python train.py --num_hidden_layers=14 --d_expert=192 --normalize_top_k=false --balance_loss=0.0114 --init_std_router=0.0389 --norm="rmsnorm" --optimizer="adamw"
Below are experts of layer 2 (counted from 0) of a mixture-of-experts language model. Rows are named router (the router's row for the expert), gate (a neuron's input weights, with its number), up (a neuron's input weights, with its number), down (a neuron's output weights, with its number) and show model dimensions 0-127. Each number is 128 + 24 x the weight over its row's rms, rounded and kept within 0 to 255. Numbers have three digits each.
After each expert's rows: a language model's description of what the expert responds to. This comes from a sample of Wikipedia text that the model never trained on.

# expert 12
router:142147085119118159139146130143117130122103129139155128119134178074101096132141152151172110112131145130123153159093115098129181149154098112133122129098158130102110117094156116102151123142095128143063086114146132134129101138100136089127161115108127127172127116136139107098157108117124133168093121115091091140104145127101153148088129105081127100164164108089119127151091177100137104113111
gate0:146082133111110129121120083161188101169092130108149142101100082134136100143120147105153120168140129126123116122118147115146128103100089122118141118138096144160137132104115113168145107095136114120105108149113132114056149101105104168114109151159138149098115142104102158125137123139117160130142140149116143099156120087109144128112131096139120146146123140153090146141180146128114128148121
up0:155086128092152129137111099087160102184147126141118153068093104123113124137164135125136132125188140132147105166185113111126153118110158121106130147104137108148190113112111121178108134126136115101103120107145123106109132114127093124147108122171182199110132140128142101102114126130131111107144089148121147127167149098118125111119136113145085119125122099132127194146142109133117137153129
down0:138144138120169123079079124124128122148166164103116170102116096145121117126123117111141151095134120129154118193162150117203110139081122109067145158143098115127134127124111134141145129093149161091164121112112107132093255118139122130139103164106169124116143134138147146126090126105113133091130152123117113132149149131134151091153117151152135098146116115134115163130123148143105136160159
gate1:093118135185091109126154146133102115141128102145129141081136127136164169109108078117141150084129127112148150134122107139160128104162110146140086136106151142161123126150125113138111110089116161081161149131105107183146127128150130119144122121125131118125121143098145131116131112119120102128106108188157138104122104144170130132157139146128137147121146132160138136112132145124135109145086
up1:150106129111121126126108121157132096111145119135146158150130130166091109131124141104072072155154117105138088146125140138121124131107126112107152129145170094133125121094227112096144163143136134165135139141097104116115157150123138145123082152139115130115101089170101083150121121142170164122128144138105118090132087138138116136126144109134115124118123147078101135154134096127124159110156
down1:102103150142117105112117134130114099126143110103158156091138155138115135124100112102136138105140116117148140106146087118193144129135105118130091133131147086130139120119156121099120117108088135119126133100099120148138116100113147134165077153139128122177103130136143124122116119133153127135084122156125139101117108095140125132125182121123140121148161149098122152131148104093108096130114
It responds to: Final words fused with a period like 2007., England., history., plus heading markers (==, ===), list dashes, and sentence-opening "However".

# expert 5
router:098169125127136127159134158118090143136129180149124148109100172111158134143154134128167144142150132129123134109168141106111146121119096134161125097094087133130107108138105121134081111101102121141124123101146130103098085099138155147116158115109135155088103171172115125133108135124111161077165105098145150130104111149143151093116167153141111082151118171121156157124121113107117150143115
gate0:127125156177152157111120091134164100134127158150113113119116101140092143154136215142108168171141104121130120149122113138108133121113133091105141137134156118138108141127161157135128104107147116134110153143114157127128092135154062124101101131148133143111157134115154117101118108143131094109134128106094058101163186124092119140102150081114130144140132165139159150105118191163102160108096
up0:114112101122142105115133126129114077142126135150116148099121139144128109147123169110154177138118107138150125101124115148148130124146086123138181131149115144119144142090128118115131125125148152076125142124111119171111120116145109113146119114125117124082153116096138115142122121103142114107128137130156128134130155120089149166136109138131135110115157146155105112123135148120088156140111
down0:084129155118151173118150125147093128125108125225138104139095128141097174130126140148092169152143133167112087114139175144133117159117156095107140140104137115134126161127094147132151140141105166148147146103121118086116099127130131170132067118167118148119157142114134121114135137119129145090142113102097091076168134134160136132122145148123137114118175151124124112089146124167090122087138
gate1:133135081131153113131123126112152134158120141137098110153123118120085108147121135144084110157076148129172126098143152126134096138125148122172131134146133140097122164136110159132118148164123165134137124131097132134142159115144160131093155152150142134108134098105171107128155115141148109131168141207146135105139154167142146128154133179115140138113134149099155137129071141090128153153150
up1:166177153164121137095108140136130160091117143126170116075119135060131129075117111119152154116129131144148147132122139123162129105148161181088128130145122085151092142108115133141119157130154142100184146109155111127166138117163134060138182128133148146129117110104138138129107152146099149098105111151116115109144142167120160110126135107108126136144099131112127132160104123145146131072169
down1:123118108120079137105092176139134133078085141124106115087154142129117150112101142108161111144120090126167148140116092148170062090107129164134102120127128126145133118130128091093102133173148135090143148128141116176150179119110137092164163115143138131103135099161120162113127145154149117137151122174129135151119138176077113174137142140142104183152146079128153118133166115178149140174105
It responds to: Possessive words and endings such as its, their, his, 's after names or nouns like company's, game's, plus bare plural nouns after the.

# expert 7
router:108152157159132115134101147127109146129112124098163138107103104127156128116145115159063136128124124126132165126139121093161124127122101168157139157109122150104144088186156132130124133134106118088117152154149128126145139128114123152115134108131102129097084174113156153084113122120089120127134110132154140146111123146129106121104117100135141125085161122144165148083100094099153139141104
gate0:117110163109112140139115141120116108128114135134150112153108113113101132112129084117098091134166103121105120123123105124122132143133178141133035154089110099132118166101097135093128147082152119153067158133137144156115117118148102098138153125146118083124121132155117125147151131110154102079107146109130210107131144118138161121141119118130117094149156109128114044146104130132090111127156
up0:115125150129126130119158118117093161115120134120121130120087131157137155109213110146116130133159090100102128110157137124121138111120117201186111124111124097126182112162108077151135163076139151143148158126156110115156109098121127132119133119089152137087095129150123165129135157151151153072131150092111152104119101133121120132110127114139133096096126154133144114076107119103128139133140
down0:095121140094111128135143160114092168116120129113166135102163105130125131138122105148107138116124128114127148111132115100084160121110120127129143142129088140119108107109080115097167166110103098081123109173136123159116048129097127122149156094104154116092150139123107109092084166175114136124138164116139156089146146133143110148137113091128101070120143128130129102115163193137123157131099
gate1:119167152128137117102112076145081106132166133097156096137126143145116140154125127126139109108134067133120146111088124142105131097103131095132154148137103121115131140122120123133124120123146179130126112121135067189142132152153158160129137109115110109116099151105134107139112113126116143134165170114140138105096117127113173144119102123143129125110133070176169117125133108169121130114139
up1:153161160129183125148100116132110102130127098099150112130135114136138111138136150152132100118129104159099119149129112089110123100114126068125153152121113106109132116149108122191128112127122143117137110149141142153176095124150132165125108092120117159137114129133133136108121135124115144131158155106089145130104126146094130100123130103163133110117148113117170109122130128119116132131141
down1:138174107084170124148158157129142106161180077137113136135108150106143165136131146116131123094139083171084145099160145113118097178144141112091113107145130077145107129157130153118084168172106126111113128124086154140163170125122141132156106106147111163135133131101132151092108147126161125135097107114119098070152134154143104131099114120137124194099084107097125138106117157076110126132122
It responds to: Line breaks, list dashes and digits in infoboxes and lists, especially birth years after Born:, career year spans, and taxonomy fields like Kingdom: Animalia.

# expert 0
router:128158123104123134129111126092118148077114145150141150158153114115169150118127136145153137111138157172135096118124154163148134123090128157145102137120104122122124128105092163063124128128201148108130101099154131106127098110138125134116136127101131122145126128124114126136125173144136143167151114124133123128083087126095149112102175183091131130164122141108148149092097117184112123173101
gate0:122087098162136119086131144151149131145124091107128070130144164141114115158141123102114115158100116093138165167119123159055091119165142098143082135135130130120117147137160113151173140157108138140134150119088112141120146159104157152130117133139144095113101102113157142125155126126155148115097132135122083127139142113144147151137108145157150123109134090155093112127138159104163121122126
up0:157166115132080092075145118125118097137175177076110131115141122134151131098108142176105111103118111133117101082087134154179097155121137124120137127121124142136136153139133143123100113142106159120120124188072139155139150179136124125128116118148114128157113089102122124150150140131161138128130158141126182133164116144149110163165077099153159115100134141154047104164175154096108117102140
down0:141145179130126136173135104080157104124135113126148165147107070151115142137148156129122155151147137143147094104139116122190130141157135123137107110116133122129159159119125133146181133131191128111131113102131141104162093120172076108131153132138138120128091144128089117104096130129175149141136133127110119137118105107097102123108151147141117097127131136087175192125148108146108142124154
gate1:128152131074086132109124194114111144132122108135120112125162112149119137130133122094137112139122112118123154114140183150111131168120124128124119165101116134133133138148146142144150106152154140138112170132109142152131139125151133118097115148130142106129136097117128115101146170125149137121114141154119117112125046105140118095109174184086137130130148128125168142121100134160132136146133
up1:102104114171148101098139109158159100139138103133115080122150148145115084150128105117090117149110094121156123160098098163092100137160111109126096128149149127133151130130137133097145134151077155149155133136102138132113173143111142148107126139109109086132128130122169116142164117127122150107113151146127125171133149122150118157156081091177140111116113135165124114127147132083151096113107
down1:138110153136067132125129159141116196150141104136128115144152112099127106115165106132120101127121148079121151134113178143120143143112126137153112144114098149088147136178110137129163125140185124134120177112133167131138171138139171135117154167121159122103180128120107117106129166123181131165143114151145117110105074143109134108084141151132134128131124135147093118107107133148115138115132
It responds to: Noun pieces closing a word or compound, such as eggs-hell, mail-box, Key-board, and capitalized names like Film, Air, Link, plus decimal percentages.

# expert 13
router:139154166140162137129137150098115117110151122170132110133102122126112129114117155088202138165158144167116122100128103097122096124109109149169172153134130152159080153165161140114108112123120100131109148125146108117136116103135131107135135113150123128105120162131118159114107116116117099138136130127172131124103117098147089103177122155143122151169120160158088155139153128119142162157128
gate0:104115121174098120131125112115116101141086122139116150147074131108134165174124160107122121111132096140142139106146140137147148161160146142183168108153132124126133146092117156142144114116143166156116072179139112102098118139087135165121126129129122076138128136141120110165107086140150153072097154151111103127117122114077135147116081176155112122125130130150133086130150120125091097136171
up0:157102116102156133172078135124126165134149148125125081108114108117141083147082142128054106157139143108094155164138140120136144095139137107114153096098154170121118098150093165167111097122067122146117149133118134095102122110101115145144116124167148127102137133136127164153143100154050149140112116097094132139136095108155107085118088161139155120136129125136151142116118181086147189109113
down0:111132122152131123120157149135147137101102077143157068108134184179119149103118130129153142152130113158134092090166121142081126160122123123148137151101133120149157115105105100116106101144108105123087120157123130163119079118112097106154142077115095131112139121145110102098095126130128177145155125116127155133124197137136135156157158086144143143113128122108108157154113127117103143119113
gate1:148131162115083087107143128151145135096143103115120084162103161134099165133128140116130107135119134155088172136150125114124082099175137108118083163089156151149152151140159120129124113205110128153102161108134081180120190162125136113134047095146153090112156125130125130115160143170099127172118110121140104075109091120130113131117088209128144113118149101125092138114180148121150180127118
up1:156117153097093079122158137145167142125122111091093116140117135151091134142079130103169150137113136158131146129155105112138092132147135112117107179136143156192148135131145122129104128169125133125135145163152082180128150149150124133117077109151092090095147128142121132091148133138128098130133112093158130108111102135150102133122089185165121140145140084112115136152185127116122150129132
down1:151124112110148137170133097141175147099150152147098183139121128130125153140135148152116156160174125140133169121120127164122102117093138130178157154103112108167121100133173112113133099140059128159127176184125155130124127128161142114126105129106141098149121116148123137105134186176100128131141125141110114130111119092092138089154112123123098169169167136129100132130127117126079179142149
It responds to: Word pieces continuing capitalized proper names after a first letter or syllable, such as B-ord-eaux, W-ii, R-ays, Anth-ony, Jae-ger, and words like Mac, Mc.

# expert 2
router:096154136170160138159100166116113150117138172134135155095106160104153155120147130129124156102148143126120115097145114090089143106124114155169133138079097116104100111106104092132099109083110111103112091100165159119122095095146150149117144110104119147102123143165106132132136097107095094065168109110162167143116127163093164101109158119149119105139146142116148156113107093093113143150095
gate0:096162132051158139111172163117117125157148104137125149176143135134125130099156157176137076121126145157134129172063126164139166118112120157103161100104101131146116093058106098106096131164111086114180120125109087125148109165134112134090105117146073157117083120132138131118103122130143118132117158127077113108109129204088106134105125126117151167142135133145111158104127159160113104125066
up0:136076181129120096144153132133145112135193157166140133162113133118082101095115142128146116097112159162123138119129120123120123085109159151106103122145146134143128119104138109122120148124158105153122154153115145091134126170133098109104126126151148146052146096102150107168142125192117126144123086150092139134128153131107126173130129107117126144127102113146155173097090138103126093153127
down0:073147127147135127143092121155120120136119104142111117114142122159123146122108101158123109135100119121161097126162060093078140130073097117100115116118133128109116106100105159059090132139095106131139104120142161148154091125120136118153134120109114144150120176117114132115123150102142106101127131127135150111119140128073129118122144166101114132131071107167109154083137143126150112132122
gate1:146128104115168118119110104102136160129095138110092159129135117167082184160121166145075132169116157150183152122126107122132108125154141149121135151091119140121141083158117157134104128126150121154129122128122140095185137180148119164109142114153153135110174130124122140112096122144136126101145174119113105107140127113118122134085111168127075112123183104113139112149128159149130124122167
up1:071121139134162124122123074171139151101143148095132168137133132150135158116081140123173136124130119137159098092125078113087109134123119129133134161102135112100097125134158170113110146103141133130150119154123152122159117118101114151129139131129110163149160110127136177102140165178159173119138123114158130125156101061118156181130118091121082105159132120118144103130112137138106148154140
down1:133104136153145138161118119126108146093121128137156147132116131128150123131153102131116123123115162143128161131136100103119155131127145127162170126084114119143127134138084153076121161137117159112142103134147128136175111147115133143163130127157108131144139118135116157146147099072173114096140084130119142116160129123133127107095102083127101160138102136089108104153113130112129152128089
It responds to: Table pipes, first names like John and James, and final digits with a comma in census figures, such as 12-6, and year ranges.

# expert 15
router:125087151140150132156168130131084166141156147124148143118113126104126144071175161136149143144134120128089090110142109117147118105110135154143122133103098119110099136116119118163085097112112105092091115089152160126173129100170121132110117100110100154126107134135120127144097126137128095075146140114107138119140137146106119129094153110141091135120124157127137132099130123128119130098146
gate0:126093140142141071142108116082136089121136107145135171163150138138128126121110144128153139139127121094163067141126149134176118143155159168096172165112176137187114150190081132144081140138184143128126098128097092114128136129137133122140145128126138114157138140122131116148091148104157142111124075150136094115107164153130131154131132144147085106114111085114180114106108157136111099138139
up0:168143179103163148164164133130110108135132102137148122110119123141087166090135167130143094119090085151120142136162140112156121161118118155132103186071114105102117110133089113155121131087071087178105104160150180109146122077162091132132139118116115160117097129127086131106105141114165159097116121143128177096156083116128140116139144171113122130112121113091124110193139110123138136118199
down0:165146128122104130133120148117131148108169120169120126114122119145165136121122125139142111107093096144104126158102115135096035129165103111146126126134147147090109123133169134160143157115119121168113095147082110111135167158112122144134131117146139137140120132162117141117131125150147198140152150181148172111126112102122153111140152119113151148134138072131108145171099121131160153135161
gate1:143131128126134127125199127121114126162131114166178128095142092138115134124086136136103146154135121119100124071137128160120134111158134141133148085171135160137126130125117129124172091132102096162109120130159136180129162161116135097145154079107082105154087131131084115128079166133155157110126110133111120181132084154146154092180144119123100153107133133127069150163143138138129134093104
up1:146133106097118103137063131132154112158126107116102112167124161087120094145131142102143139103134111115165129191100135092108106168129092125158095177082105122110179104129145122146118149137137130131146100103095118117096132106127113173123116146097152136126133120118143126108157121113104115146155151156152106100123181105126107178097095180143145107161106106177165078133099131119150120149159
down1:143124131141179133131116169138141135124155134113134125136144154151131147125136173111130114123096097093115116145113121129077114083133155102126146145119096176101145125129145094141162131190136099124095158104124136142109126124145121098131148169169174141171092114109105068141125148134152124109154139141115114130156159107127113144137115102152122116148124104136140148131165136179111132142119
It responds to: Content nouns and verbs in sports and music writing, such as round, set, draw, championship, Cup, won, played, release, novel.

# expert 4
router:089146159121145181131131152132121131086105156164139130075115139159115107097146135126154130092147108142112133131135115159123141101122116135133145125145118113132113157123114150065119147087121109123150122088160157124163141094128118124096114091117130149132098108142094159137113119128098121189061139109093148130099146160141114127139110056112100117100128161113123159109111154146080174167108
gate0:149117107129132146116133149133125127171114134134106121138118126161097106092125134146106122105110123100127102130130121141110128112157133130154147112141112108129088128151152163161117114110134128151122105155077090043150159123124098159206127139171172118096105126108139167143149133171152146112113116150126098100118157127144080133161106173113175108108110143110082141152073109149163122152142
up0:162129126142124127134149139137128128153123136132122146111152126164123142104097125166114119148103131121147109119126109115126154097153139137117164115139083097150054135133154146157108110152137115131145102158086090111146141103147087133177145108132157098122123137095160161124149153182144140145105112147111094098096153149157087135137110145119140109125101158113083109152121106167152123142141
down0:107090111144124134130115141120161142138121138090130132128188146175135158169101107153132136140124145116123144142092120096081148109110131142131199110149174117137145086097095108130102144129128121124105135130136147089102112081142145132118133111135158125117128156121114154092150130124131103082114121168132131153080172122134150110136136111129141100122115134094129163107154143143102106132093
gate1:133123140113147155122188134112096135101113150177127142095093132167096148094161092136140110107141176111142130146151108119138117111135133108126184082140084088115110094095128186117127132100101140132108154083117118102115133137090106148155122158116106153095129136092147138124120127127129147105148132098078106120092138159180108125129159099133143123148095146124127142097106139145125140134095
up1:135150130130110106131111136148141152106145122092160119148173119103137139169100111147116140142131111159117147109113141146129167148094105098123117163152116171150127154130116084123125140143149077117138102155141132154116121090170129103147130100132168107174134133135159104152104147120113107119119117126140179129127147096081147121147064151108106103139142125128126134119158134148107129131166
down1:144148143094129112101095143133141126114150144095152161183086118130129144109128142105113142124105101106113108153120156160241132165071132117155078144088150146145112128143143149119146121136121125156153106149120114110146253144136130148170146164133147104097140172140122145114139115146118110155103114146103137125104107108132117166126120158145134172109169146164109100127111141112149124129116
It responds to: Endings like -er, -ing, -ed, -ices completing words, and verbs of change such as indicates, continued, increase, got, shown.

# expert 6
router:091176158184131162154088149102120149088138163159121139119102164109181172116108139091146142112165145124110115106150106106114131121099119154141134139091104102135130121113107098133100129107124117113131106113147159121127098091120141134126157098098108151092108150174095151131141105121094078092153114093145149117119138164132136114134149110162127103158106163097139154107124093115114135147096
gate0:176141092122112138110085150119133138099121097105122101100108106170095101144099175122156163093108107115165153118110121149115105170105146136121091118112147164108186148123174119144118075134130141119168137147100143145105125163131103129092156102109145144153111131118105119133133155140164125187112096128111136129171102085120125153144142132099136114111133130146087146123160119141128158125131
up0:109129152102163112143175151162128124149139155128145116169149097108127135123161102126092119147136180175159086135161107103118151114142164118128128124133113107115103108153129103137183136149119135136117158125175108145153131132136146127161089119143129153164132112108142129106120140109097129094144162096113139126083170188150130144075131135137117164111106133127157064128114125137160068112137
down0:119107158131113099131095133164192143153158140154101142124143145072161137128087100113129103150116164132115107145108173102098115130181109149147159120130146123185140108132166163121115112122132139101144140139105121153155198120105114106170158134151119110097105109112129107075144131129100140103157129166131125159108149149135159103133156116117106167124142121106082123126088143142211141120092
gate1:092154151104100175166130125143160143127110115117115169154147160182164135114152156121145121142078128135130134125155132124130127173145098103149116175117095088165096133133101151131132146137118090121151131119125125102166137134111139130131144142125151080166146106175114161136132135128119170146109101160118099127125147121137158148134160075110145116172138150091138098092116150087097130082109
up1:097152151112112162140129126149163156139112143116109170168154151145171128105146179108144092135071114142141123128132147105156137166143118134150116179135100106164102139124105169125141168120119100094142158123135141106157142139087156104118164180122138099132141117165103140158119140125104119150121098153122106140125162116106158110132130086127161102179135160099140090107111149096106118100115
down1:145140137108123093129131149136111109126174132144113115173135109072137173184077099162110106076144123110122151112121129113137130080149129094129129168150107152126081123110151101153133174138185134127119116079087121130203099120136142140091146141152130148130155144136123174095129119132166145159175084138156137109134120112138119100142147154135125156120142154114139136144124106183078138048120
It responds to: The, is, was, and table pipes after "of", plus pieces inside parenthesized glosses such as t-op-ical, and sentence-initial "Originally".

# expert 11
router:059125128137142163150111133122169126135119139132127147109106146105138126119153126093139135113127145117119136152154130076082096101141135156088129150147115135157160134117116120171111149119106105132180098120136126090112105109122151144118130113145142176085160152114140119145148118138097095077156113094118139114135135140130135091135161129147099134166076102119105116093153106130118130139083
gate0:108134141147113102149148205129184122161156070138129120117105138128146090127103154133163103098091156107127137096106112125118113099091126152138072149151122089107147146177111114159147126137126091104104119130122106087140105118079089172109144151120127121148115130149113162148131143190161142119087119154131119140115125122127146106131117122152139122144111144137133118082092122155113099132126
up0:128143167164132158109119114142100135152103140133101084144113153111085166104167098161105165136110111128134160160137135118143124135133131129126092146123099104162124146153140130110129128162144164149150164162111157150146148121161147131120090106122133115100154163118142127125124127138114149113105109134114133083086136112123088144104113114129135166095128091153130132124136155081113094150121
down0:157121094125133120114104095100145114156084145100121124153124131111114169166097105133109135116170151154127141137090143155099109106109105127133149164104113113135121142132159125095080148136110134123133151136134152111113107179158167116105169155125147139152163106137115100115104094153128146138115169146093130121131105104131087119085131098106122139112136137143148140138105111115165144123132
gate1:114142074095146113098089092154106151147094125146097129143156143100158141141156127092113135114201152127110129123150079121115117136116110141143169102099105154062151165147089127084127092104176158154096137113141086123103130115146132102087134115154123148171136108122120118119167114096172141147150087135142084152046110173155129167047103165122122097146128118134114138112099189177126135101114
up1:134115136139132130167117145140137134126114202135116105087169134155148136122123130116186124118144126151120141123139136123135165130142140103170102152177132121162093155091128173150151111126107087120110122134120113108132121124168171102152047119135115137114122135102115129133120136115127079117096132142144137114141114087070121127135158142105094092137167122117108189183203156140095100110103
down1:155102138102138147129158131090102129127110122099143134161146180109133121104062206121135132103110138112132107183083146110103116126115098122160109103120120157118114125151180121088166110143087140115097176117084128144134099145104145128128139140085114126155134123146168141109105083124129126126166136139121094145131142158159129146128121100087157089140122144105170118111135131094117140122154
It responds to: Opening quotation marks, parentheses and section-heading markers at line starts, such as === " titles, (born, (see, ==See also==, ==Release history==.

# expert 9
router:127097132145114116155139118104138156126099142112141162107110127129159140113106123127186082117140130132105081098125113113102134111117134191164142109124123122095176104113079093146149101113114106099152132083115140105129114120154129152173181115073129139063131146155104126105132116121123108142142123103155110153162152143096149131100180147158115101127139126082132119150128069087118137157165
gate0:091116136105078150097165098168130093167144094155108125171152111126111104118110132102097151127124189124151142112160162135124090143154143106109121152100118128089127125128138104135124180135135152147121121153156105156128153161115139120116114130163105163116084084128121139152134146114144144142166156113121120084099147131142086145114072143099129112111123107129081139132155162146127106115154
up0:146107143146119121120154161129076162173141182103120110152144118126086136134122101150091149158172125133149143134141107134146084120114117086107117118152143198177145146128172111110056184090142113142145135142113133147163129129100119097166078093160090113146160141105125117095161151130115134115133134116101183128134114098147153103146133143155123128120148119145130108126145107159098098103083
down0:147132130119099140134136142103124158133116132124169159112137077119098090104132146124123150141117139111146120097139159154121130116145112147159137117150073116099092189145169113101140104099122131148133130146155138132139153133150071112137126116071131167133142116103109145151112128099130137128141107110143145176133138127155127125098142103142136112114144074133104126122131107111126106164163
gate1:148114124115151142140172097093148067134132124096137094118146136162111138119140096101150130129144131131125127108122141144120161162139115120124138193142187115143159141118095112116137134125122139146146181116150126159099133155136155154147135102103123087092098125098123167122124134117145129092143133143100052128149111123115156073101157155130127086098154108119109137124153123133124105163135
up1:123124133167103159119154088102126117113155108133113116159132141124095118104112112132155130159096100141127125133119146145108149101126087112164146119151102140138154132114156172113142121123116118119141099141152134122141129162158122143126137151114127060117113131112090173126098120133083164075066155151098091121112092107084127138142149132118164128120107140153096119116112129133123080138144
down1:124092108144135150132124132111137127151137108131113146128118126120123081121113119139090126150115143124163104131096137135127124102137152129113155086124144139105133144104094125147125108146142135151094123125110065116135099122124123099100136159113142157094099155081129127071121125127135140154137150124124174130132098111066117077159149155151144166153125141128149105145107114142132221141095
It responds to: Second piece of a capitalized name right after an initial letter such as S-and, J-an, S-om, plus function words like as, before, for and table pipes.

# expert 14
router:092154147152157145146100151106106152117134162152124157121105150123157145131138146118130157106145127112108101115144129108087139107117112163174131122115106132118103122118087092134087109110099110106135113106157166104137113100131147146106165122119100148099100157169102161135129120099098101075157112105159154127117122160098143088110150104144103106142129146107161136106111097092109151150112
gate35:116153144106125098123126127113100153114122133160155075132171130175106152091180097122107099102165088117134144137081145171122114129117196120115178098136121183129158094138130115164124093104153185148110103129117120173141121091173122121147096133160075099136090128145117069129142149116149139104136151129147172155140152122105119133108065151093132149108140129146169137162184109124142107124176
up35:158136113119124125118127127156147103090127146103079155142134128123131132127091129096120137119136123100137109093154138132147109112122131150094083153139136125112148146096147153081109121128159111126131093181134119112100130167120165158137121156131125103128107098103148133124135135147115134156091131101092068122113121091120124137132108139154145138160133099180126103136174135133142100120069
down35:105116137127134130151160092090181098135104156146116099138099137144117128138079066108157130131132130116121100141109115128140126128156114167173155131175125109182149107160156132143106137122135142172097144142150116151117165122112130137114082172126145131093150159123156121120150109137128145131172058149132106118166136160145116144128118105124145112165093101149100161106121129147120123144141
gate36:146137165148150131102165152078133134122162118109127144125160113146073111140162139150178123139111124127168152155108116166137121163129144099120152136076121098097124109130141169095134120165148150147102098150110070167115120129130126127131093115151147091118141070141126052098116136142137116105158167143114098123141119129153126138105152140132124158147104137103105139140102079131177127142107
up36:145093141142106111138119115081124141131112151153180119134109152129146106096075140109144085118106122144090090089125171159124136125133127128131160109102146108094139080098154146129118144115134117179101076159113124130162109117133137138137089076108137159120124130128112132138169133135160085144205114116160161117169076114107106125149121166096081118113165136149143130106105054144136124128157
down36:093131138139156116130116110130165102085165159157118121101150151103154152175142142137138082144121105115144140139178128106137153137109167120072130160135148114161128145131113145108111113138170139135130073114149151148109083100107143143141092167121189138150138144097125110181175114151167125148120123142138116135184106120158172121126153156181138115108114142124126140107157097136104129082101
It responds to: Function words and team or country names in sports result tables and match reports, such as Cuba and Montreal, plus "live" in broadcasting text.

# expert 8
router:079163151150147156158095151103112149100113160138140145098102152121156156130145132125125143108160145118096116096142115101099132091102112164159117123102091116139101134120106103141092117083106137103146109095157164113130106098148128161098158132097106138097101146153098147125137104099081101063156115093142153149111133167111142086122166110157113102138128151105139158102122108096098144140098
gate0:148127113172132119122127116103134124107142128131133102133114141115111105155116161144141154154122141139154143124129126149110127112091139102125114139144107116119119155087146125155156177099155137153144110167174112144175125150101087161146145147144075138110141135095136095116109118114111101112111107112119128120111131119161111114147179152136105147127134144120191127185120077137195163130099
up0:136122072109162108159136130108115146091143081135128162156137147156126129136126099122104139098134108148124110159135131139131124102138127155155130127108155130110086107114085106121169126155153120144128103127130107113107124145116119153131165132084167183136172124136173126116099122131146096133136117143089108160099147130130139068129119117141148120123107121128121095087086144160122088126095
down0:097167123159112138130102149133117137140164126154160177161164126130158149113168132089142109132107102145097170153086134097146104156153175154136127169138130141147109137138129174122162112105087046117095122101118094139160131141132136133099156095098138115130166132143144139115074114166131130147116108085142166135132096128120138150104116150118130081150134122137130127165129123122078122135099
gate1:099129105070150070136118128141119082117119094143118093142166116134006099114126112123113129137107122141150137139150129143125137116169135126127076128122134112085171110135153142104114129153085109087111186119088124111135158140113105168178112121124106119144128141133137132142154135138151118137117151117129120102139158115167127117158175127159112154105121083125125113153136104113151126110116
up1:101155096125108082105116125115168100184152111148119130092122150125091126138078102154116124106096141104169126084113108122148119126118111118129191137098102130108119155142117147118141118142139082102115119114101150135144130131146130139156104118137101103155101125085153109124098124133168168122114105162163165096137136075099151146095127098136094175161138145126125152174136128133163152099167
down1:107152101133084090129140099099109155141165153092129096142125144127108091121106126099192139123116119118157096105109108158136143124115145155138139177112121103128124121090107090111107111100133150105149141115111117119074084134115129138144194113123119151131086127119120125097168110098135157146116083131097143142101172157117111115136117147130116101169149144154137096163130092162118092104033
It responds to: The articles and prepositions a, of, at, from, by, and the word "against", mostly in music, film and biography prose.

# expert 1
router:132107162135135100140107118115124115096113079100101122134127140134153131116106141142058134149125124113140098145142123118113118133129134089083073114152122159154093098100103062138122125125082103141155128151116160118118145112156106122145068144148120158185110103140142138112159101127127146148141124100159149137168145122155110144137096098173100101098151081118118129143130166138131120134145
gate0:143144150118122086104104173137140111127120083119125127132146120149144146123157068157142132136131099117108089103141122131095162111108131096156120143126106139134142112094164073084177122124105112138107128162129084136112157147143120131201067110153170157119128088098142146130137137135125128096153138145143061088135136167166098150195148107103107138066154083135121134170154135158127181111155
up0:136134116162149128104102122098118129136128142191134114091097141162115150109121127117113147123138114145175139161133106103159138145161117144093155138148146133080151116134126154163109100085121140129133121045141171132127102125082149125085121123123128104112118087151098125114128115138076072150130081154136123163143148102137143150120164130109109131172167147079153124117093142109113125141144
down0:172166161069154111168129103145119127142108087157109078114123105162142187107146145119174074113095133133121119127137146132100114126130149141149140123136151149117112115164118105121107160118112128126113090124113100162123167124144061114133126120123129150159143150146153089136107125157138152127147147127116116132121140100100105089145108124108174215112154105106126158158140112088149116147114
gate1:177117084100119127141138168147124116106111120116106123108104127082120149138141113132102192099123108102152131139094149121147128150110173164106190146146125097170109169089113127136073119132121148168097136115079046117099142120115141152124135101082113115126107131106137113105117109151097090154126094127144119174137164145143132118096084111119112111124146111140143151131158137116149114137115
up1:133129131117158171083085164123136161137156140159136131100181147142140119137140193112048067121104131161119128100130143126137126148136124124131075129093145164142106133115127095105130125142116147079123112127118145120150124131127130133079105127095121168133055132123130120142083135079141135145127124109145127103116103137142143156084075145139143094113151105131119131138120101120149103127114
down1:146157120114121143120114113158119118113137111125138107143167134122125126109166115130128131167107157137117161100117158122130132104124087137096150077134144116132116168134126108146147125136096137144165154144140141175100126098129133182171111092146087111093070144132118120161153149142097098146141136079101158105147091133164096125110158139120095162117113140105097139135130100133158099116172
It responds to: Short subword pieces inside longer words, often after a first letter or syllable, such as Cons-un-ji, uncons-ci-ous, Catal-un-ya, int-ric-ate.